Experts of a small language model: 64 SwiGLU neurons an expert, a variant of SOAP for the experts.
Below are experts of layer 6 (counted from 0) of a mixture-of-experts language model. Rows are named router (the router's row for the expert), gate (a neuron's input weights, with its number), up (a neuron's input weights, with its number), down (a neuron's output weights, with its number) and show model dimensions 160-239. Each number is 128 + 24 x the weight over its row's rms, rounded and kept within 0 to 255. Numbers have three digits each.
After each expert's rows: "mostly gets" lists some tokens that are sent to it at least half of the time; "comes before" lists some tokens at least twice as common just after its tokens as in all text. This comes from a sample of Wikipedia text that the model never trained on. Tokens count by the router's weight.

# expert 23
router:125160114176138157116150176148147141107160111112133108089152109136150138111153134117104152182123141085128166136097152102144131140136114121147125077111129168127103105120129141116102123125123166097117098163136087153127097143122111142122166131
gate0:142142135131109107085135101117141130128150150143161119137122125120147134126115128132113113177150119120127124109140139166117171166109119105140127138150135145122112107132120137168094168158162134136098115102130115114064131172126107166140114176
up0:090163126145136146156135134144144110155084111128123133117150129137134116131138147130151123109118135126114116160136108113144060097172129149117124121133117114123144127101147109130171101105082137109158155139134144165184120092115141111121143099
down0:090099141132074128172146112146099152131146137063129125158131126125157112142156142142153098136119138102146133095133143122110151150125150108124162158134081159106093116127133115129139118118112111116136166108114120109160136130156086113149129114
mostly gets: "2", " m", "–19", "3", " km", "1"
comes before: " |", ")", " (", " m", "/", " km"

# expert 25
router:138139164116133108096142160161136093116144142109132123117113150097156131128145147142094167117117125127122117141078149126135110081144145151105112149116117100108093151097123136161112106156130129098156161143110115113167101108131089123142150120
gate0:152125125115126169081107070158148140157120105094122148131135151136155062161112098134118091115112128131132104168173128123152141136115159126111121120125116110122156107128104109120101145155109105143143155133124108144127204095112158097131111169
up0:137106112118105187102101082172140129145099131105122152136124157141156064141107108164112092115093133132133123133158123147132126119102154127121108123131144126119141102117111109111091143148087109129114131104132130138110189075097141111139103168
down0:144127127113106119155150079118149122126135124170112161142130134124128117154120126121097125105111122184112094150104098123098118081115170142091154137106146138089153123146105133074136143141111099127135134120116084138157147163114101158185162112
mostly gets: " –", " /", " -", " =", "-", " —"
comes before: "-", " •", "|", " Born", " List", " Country"

# expert 15
router:074162147117120154113109129160108127111153122167122090120146102171152144092137142090134105101141183128110091128140102109141114143118149137121087154099101143118118153118142100116094136089110122105083149180147097150146088123149138115093137143
gate0:166106102145110115088116128094115118144186118130190150146107152153116146120075172137161140107107122097138158143129140095119134117107115113129146127188098130130155112098126134106158131119148101145128139171185107124154140143139150127110090092
up0:130143136125128147136110128099095135115114108135114122140093092116174135112159108127108108151135121166127146082121177128102092129124130157157168128128136098123087129139142136140141204098127154124132110143111141144118144132166080124128137142
down0:176135117132156182146126119134139128141128151106114135101106083122099127139143147158103134105101154121110140133144167140145079155134132162133121169121130130123143135122119104160149158101151133108126126126136138094090134108097136147171159150
mostly gets: "The", "In", "A", "B", "C", "D"
comes before: "==", "===", "The", "=", "In", "===="

# expert 18
router:126107147108149088115065121157159150115104193146111108154115111143112157127105128133131077080167141117116156150160116077095141104101119108154115127118138116168141129115135105133109129135134076159112132080133118104150149109120159138152144127
gate0:126147150118118130119150120095064147130161136135149085104138138167128118152142129125162145126128142168131146181067097165096116162173140117191182116154174101144121139140118101098126137144128131110107122127106155119122137140097153137140143121
up0:133108109154111144135149129173150097148115121110101115134088101125105116129092150116111120151110127136123100134133168099103155099138131106077120104113108131159129133135166138144159148150170117139153138110112181085171109182167102129097150153
down0:096155107160110129129141101093113137123093091125119098122129130076144125150121124149129132135114157176174095128114127115139178175138158125147140121135150086108107128132139108121113118122165117109172098064134142120144153139157132101120145151
mostly gets: " in", " for", " of", " from", " with", " on"
comes before: " the", " a", " his", " /", " this", " their"

# expert 17
router:119139094098162138127131101152120142111155065106140142150159120103107137122169140132078078113155137110133181129152142152156116158154118114139117128099137092170112127136133087147097174159138182149159127168157099138115125131143150114149119121
gate0:097106098126143176157127103123113125146141048136137173127162101087133090103162145152136105134127127110129120148139136068163141141114124149136144151098145146077128116106139096109105088137126096131141139143136128153115115076164111169186134114
up0:112110082117146163155142094117118123148138049156136168132155105084135100113162145144124101119122126112127125155150141068155140137130115140157144155091143156070142137114145089108103077140135106116156146138153141133111133086160112152176122107
down0:099158114125119147086127095179149106148117140136109095131153143173134132113123114110101178142111104162135126168148128104115160095158171171092107078087087116141136115141121112124141085121101144119125161099136134161143125113120123114133093134
mostly gets: " 0", " No", " 6", " New", " 19", " ft"
comes before: " |", ")", "age", " (", "aged", " –"

# expert 2
router:134143123154137130154119122121118150142136126152128074159123077157131138130143136149131107176134099160112097159101133146138095104184137123139123122113142163139143127168135128094136106121113122108112131137127159197107142135128141097149126119
gate0:098115139105137164134139155132118086118124157113139104111143152104131117112113105136129118145109087092120137123170118144106151112142173185135115174127143102130085138116135123158148154115143188165073123146129113153136163148124132150096148122
up0:083114166145135164108146132069121108139132120096103125117120156136104105112121124139122142107131116102122115120139138140149110093148100164134154156138135146138087121130125130164145159149197170120097138199129112142133080144098118089141124103
down0:118120147095132120123142132131167103165147070116129108165103139124105118131144083131108152074119146135094077150180104134115122185117155140129120129154163080137153097116135112127121114140120073129103182101135116130144110147113154131130135082
mostly gets: " States", " University", "ation", " York", " School", " American"
comes before: ":", ",", ".", " of", "s", " in"

# expert 3
router:129125111134100137094100159141149111117125139085142115134159163141130088140115127111145153145127107154152163106146130120096134135096109135166180128155144178128140116137136186137126082125193146116152090130117130147132164110138128178160138141
gate0:131138116135131135155136162161095118143109094136122140120179119122138168125120125152157130082116095154111129144137142171126142147128129115136122089086126134076114115160115141098149121089119137078104116214152124129121174096106102186121158118
up0:104120114132174154154115159113152100117136155101127113156128121146158162095113163125118152117112121169156148119158162159081097160152117092138125120120088130096122085110139169127139144129163162098116099161165137136097126118175118135092145156
down0:145100183113106123115113142127115106123132127109085168190100111141159139139156143128113147162108149119118145139155178118099099109130092198116125129116142138122109156093129151115133093086126111145141159110122140130126128094127110119132135157
mostly gets: " ", " |", "|", " and", " &", "."
comes before: " |", " ", " -", " 1", " \"", " 2"

# expert 26
router:139111140104136116097156154146183151142113148102128106121113118147127162092160124118097099088111108117126165095128131123128139149168127166115132149116125127151087114102141151142060161095083140109140153175128101129162097111104131122124171105
gate0:138157156121141076163144099177083120175119124114098117196137111129125122118165094103134105084150167117152096143126155134141130129118169156109090112096142119132137070134140172141181128130067140132111150100145138143114145130110117134179137112
up0:165117140151150108123102122130124124134095147123094129166104139117123125110136120132128129114160109072157148167125102104121105140133094111137098128198137167095107121101129138132100140154089143146138149142080114136117119118148127099121144120
down0:086140142176107160161104132117139140078151164135170105081130117150146089101111126152093160135119135151173121134119143133162179121107130141164108146105157128149165100135113165145139157094096111160164128112118116132141163117144130180136135145
mostly gets: " 1", " 2", " 0", " 3", " two", " 6"
comes before: " |", "th", " years", ";", " August", " October"

# expert 27
router:153147113158127123137117169164134126140117119118100148138147131118124116130110115119097121173093121171112120137158164130104154110150119141122110139141139148164080064108141151111108120114171151077183147141083132123102135146128122092119125117
gate0:121112144081112175135122145117104113121089134107137121126134180155097139090093110154156141143132149103141157156155117082114132102150161141080171117129132096138097133167160089110100184141130156118163157123132119101103131111111138158148137122
up0:143135105082105178177104170146106131149099112134124120082126186176102162124106102173151109105128148111115105134124118093130150083147151145099182136125158099114111112144122105095076133116131161102170159130164121138123141106110149158125118152
down0:156162122175132098129133113128119082154154100126157131146141132111153119128174124124100155103169114144151079112127120143131160144102135127097147152186150131124102108141119111144154125145101148176139143119154153121114093119152121091119153113
mostly gets: "==", " time", " March", ").", " season", " year"
comes before: "\n", " The", " He", " In", " It", " This"

# expert 30
router:068156121120113133130141166144100146120138091103111121106133146164106147142104144145184137162115138153062141075147132103126133077090103152152113101131130165165122144120126112132126115124141143126157140127163100134146122155145124118174104110
gate0:224124151103154124098170157114105125115152113107148180180169110091148115105118136165110114112108101101164092142119151117072138140142132126120132112122148103141114085129144134148112139131115114133125138126111142124076092114133135143114154167
up0:166127153148111124149152135113125126151129107115153112156116095140108146118143094111067128096186111183106108134106165133105142139140149096117126080127133183121146107123123111096108128123131124122192105122149101153161108121118110115126081145
down0:110120120154164136101114149115183086114119121122141117117145118119138128171068111103103122099186148125089133156118118131143148114138142189130137088133105131076122106165130130083122149155158128181152138129148142082104137141143122131102104089
mostly gets: ")", " |", "}", "da", "\"", "ka"
comes before: "|", "\n", " ", " 0", " 1", " 2"

# expert 21
router:153127118104143104155110102128131146109141134123128147157200117143122102133136105149155117151152107137107134134139185124118119153125147113093185125155133183120144132136121105121138103146140132119156118101089099127102124138131098134121078088
gate0:123123145117103127127113148116103131132073130054110138136080139112165111088172117095133135146138175123128158097112118102158131103119168131108142141083100100146090095133140150145148123141124118094129125098100146095141157165128152136099110122
up0:103098127113114136107095143133091123108102140102102170125100175107148142127146116069094134118097133113111148101152126066149138102108156114116163125081088157132136083111139165153146140141120113103146107066109127111146117157132138152127111137
down0:162135148122126154136155142090108117099141130129155151178125119104118125145171125139153139129124109183108124157107153112152093114130129155128126114111106108159124162109111149182099113098124114181144137160142100128095153119136101141166088111
mostly gets: "'", "===", " ==", " States", "====", "---|---|---|---|"
comes before: "\n", "s", "---|---|---|---|", "The", "In", "t"

# expert 24
router:101107147145158152101150095081140156145109145150130140087114136094107109120056132139118112149096110140113147160064107174173135124156117139127077148082141128144109121180122177103119120180132125096131157156094161129082141149143146101127124112
gate0:153154114135146129101124079121083119127074152097156092167117122128106126159117178103138079149132109131132149118145143098172119097097096101141150129125136142109130132110135159100119140113153119154103188144121152159124137162143119108186100126
up0:147166155097141115102113149112102080147107105141148081123145114102152132072137128144105119091144081177134128102173147132137109125109138113140125214150141147144141117131146131140165134142137111170155088108163131147191099127149128122124099134
down0:113097106101146118127142084127147150142097156102118126155147148131093107122096103156098098159108143139152117132155130139145146120111119102159082111129125128124139138141110128110176147137134145150140138135134124154140113166118154093104162138
mostly gets: " season", " year", " re", " well", " series", " part"
comes before: " of", ".", ",", ":", " in", "s"

# expert 28
router:128133120113110139142136109112099092140125124094098135150132150130107110114141112145122115120140077116090128128127168154148118069130144123167147080116131139122121159132142108154132149131113156145086109131124155105092162114095162135117125131
gate0:102119093137151117104147106120177146184132122114103110157118123126088125129108088109178141126183107144155138174133144157167113130127130092130112117109115122128162130118166165125107162125142150114119127103122186173143143136102111159156081123
up0:143155129134145143108135126139114103060129143129144131116166170110134129105102140123088133124118118127096107147103088122135126166154125155096099098158126105145137143109108114121148106160154120143143122157117142117110080154109134111106173119
down0:091120113135123150159112092127135126109122163114158130113105173119109099122169145150140157157122135117188128146108141105125176130117124098104116117097108081134142151141118117101145107158135140108138141143106096146134125146130125133183138129
mostly gets: " was", " has", " had", "ed", " been", " made"
comes before: " by", " in", " to", " the", " as", " on"

# expert 9
router:105111136098105137169157096121150126126153143166124111160084156172095126161120126152134135153133132128118107091102100173098119108117103128116092109133192135150085113106116114122132163088125121097140132117152150123088130094139167103139128132
gate0:142099094149110134161153105162144158139172198144133152130130139092136186161127103164112135116150113115102083139097119134146111108133141156127130139129106092079133132135110100121146162160158132088150109124152159139103152141097060123108109143
up0:152090121127144104139138106126198130149118133160119115123138149177118162139095140174139108111164140121145140178136124090095115138146148129130149130139125075122138149147115153139160136121145149125105153125142130123118136142091117131103153151
down0:142098121139138087075132101129129131119127130164092168155166181115113114183164146149107125177162135148150071124138138085119110155094161169183124126131143079132104108147120085177119136134125116109145113120131140108139087140118092122132127128
mostly gets: " series", " work", " have", " game", " team", " released"
comes before: " to", " of", "s", "ing", ".", "ed"

# expert 13
router:140138171163135133149084160099112113146133118123110113121116154137096115115052111114126113155156121140128131129102114097133098173135118172111138120157105139130151126108139109089096102147138108157162140098140090120152152177134174130135119121
gate0:128129142090116159137111110123121101090092139147107182108097133132116154163111148083159160140136116106106142160153144152168126149137137109113133089162123092187163100191163180164110149111123158117115137149162122096138107132155113134110123117
up0:119135109166116127136150138135136171161143100108141091153121138131142090132128094175094095122096153129128089120107146104094150084136134141137105146128101153081108119092086114138144119139128111139146124121099095114110162124083180110127153137
down0:133138121150107127161123101127118087186107158116158165107098184173171158151093138102144146111152129124130140142136126142134145131090095125130075084112158154128122125144081167180114159120112124080122154177091096179132129099163125147136127141
mostly gets: ",", "),", " after", " but", "\",", " when"
comes before: " and", " the", " which", " he", " but", " who"

# expert 22
router:125095053091132072140071131119150128126122113104115135144124153100156131142136109128133103116141148107117132140153082099126120153117146137143175116169152084100163130109130123137153140109146118172121117094108162102142148108129123173127126132
gate0:121139104140164133118129157113140137123130103134147102125142140111172174183113141124128119142103132153147130124112133092133100151151118146138107141112157110130137130139141142131167140151124086106123133100120146173157138142151132131094127097
up0:134119114160141104103120126134112131106131146151147082101135156130127160168123173103127129126122117153162120112132135109117113153100121154167121132125157097148126146116134170138146138138146090133151159088151161184161144117132141124123087074
down0:107128128150142096139109126114105128124161117139077128134121130096113114140111122132143129100160174127106101146112141156128138099135119146141140065111131098182130116129170126113120140117132136134130138141106129118130132102137148142117113131
mostly gets: " to", " and", " from", " for", " with", " by"
comes before: " the", " a", " his", " be", " an", " its"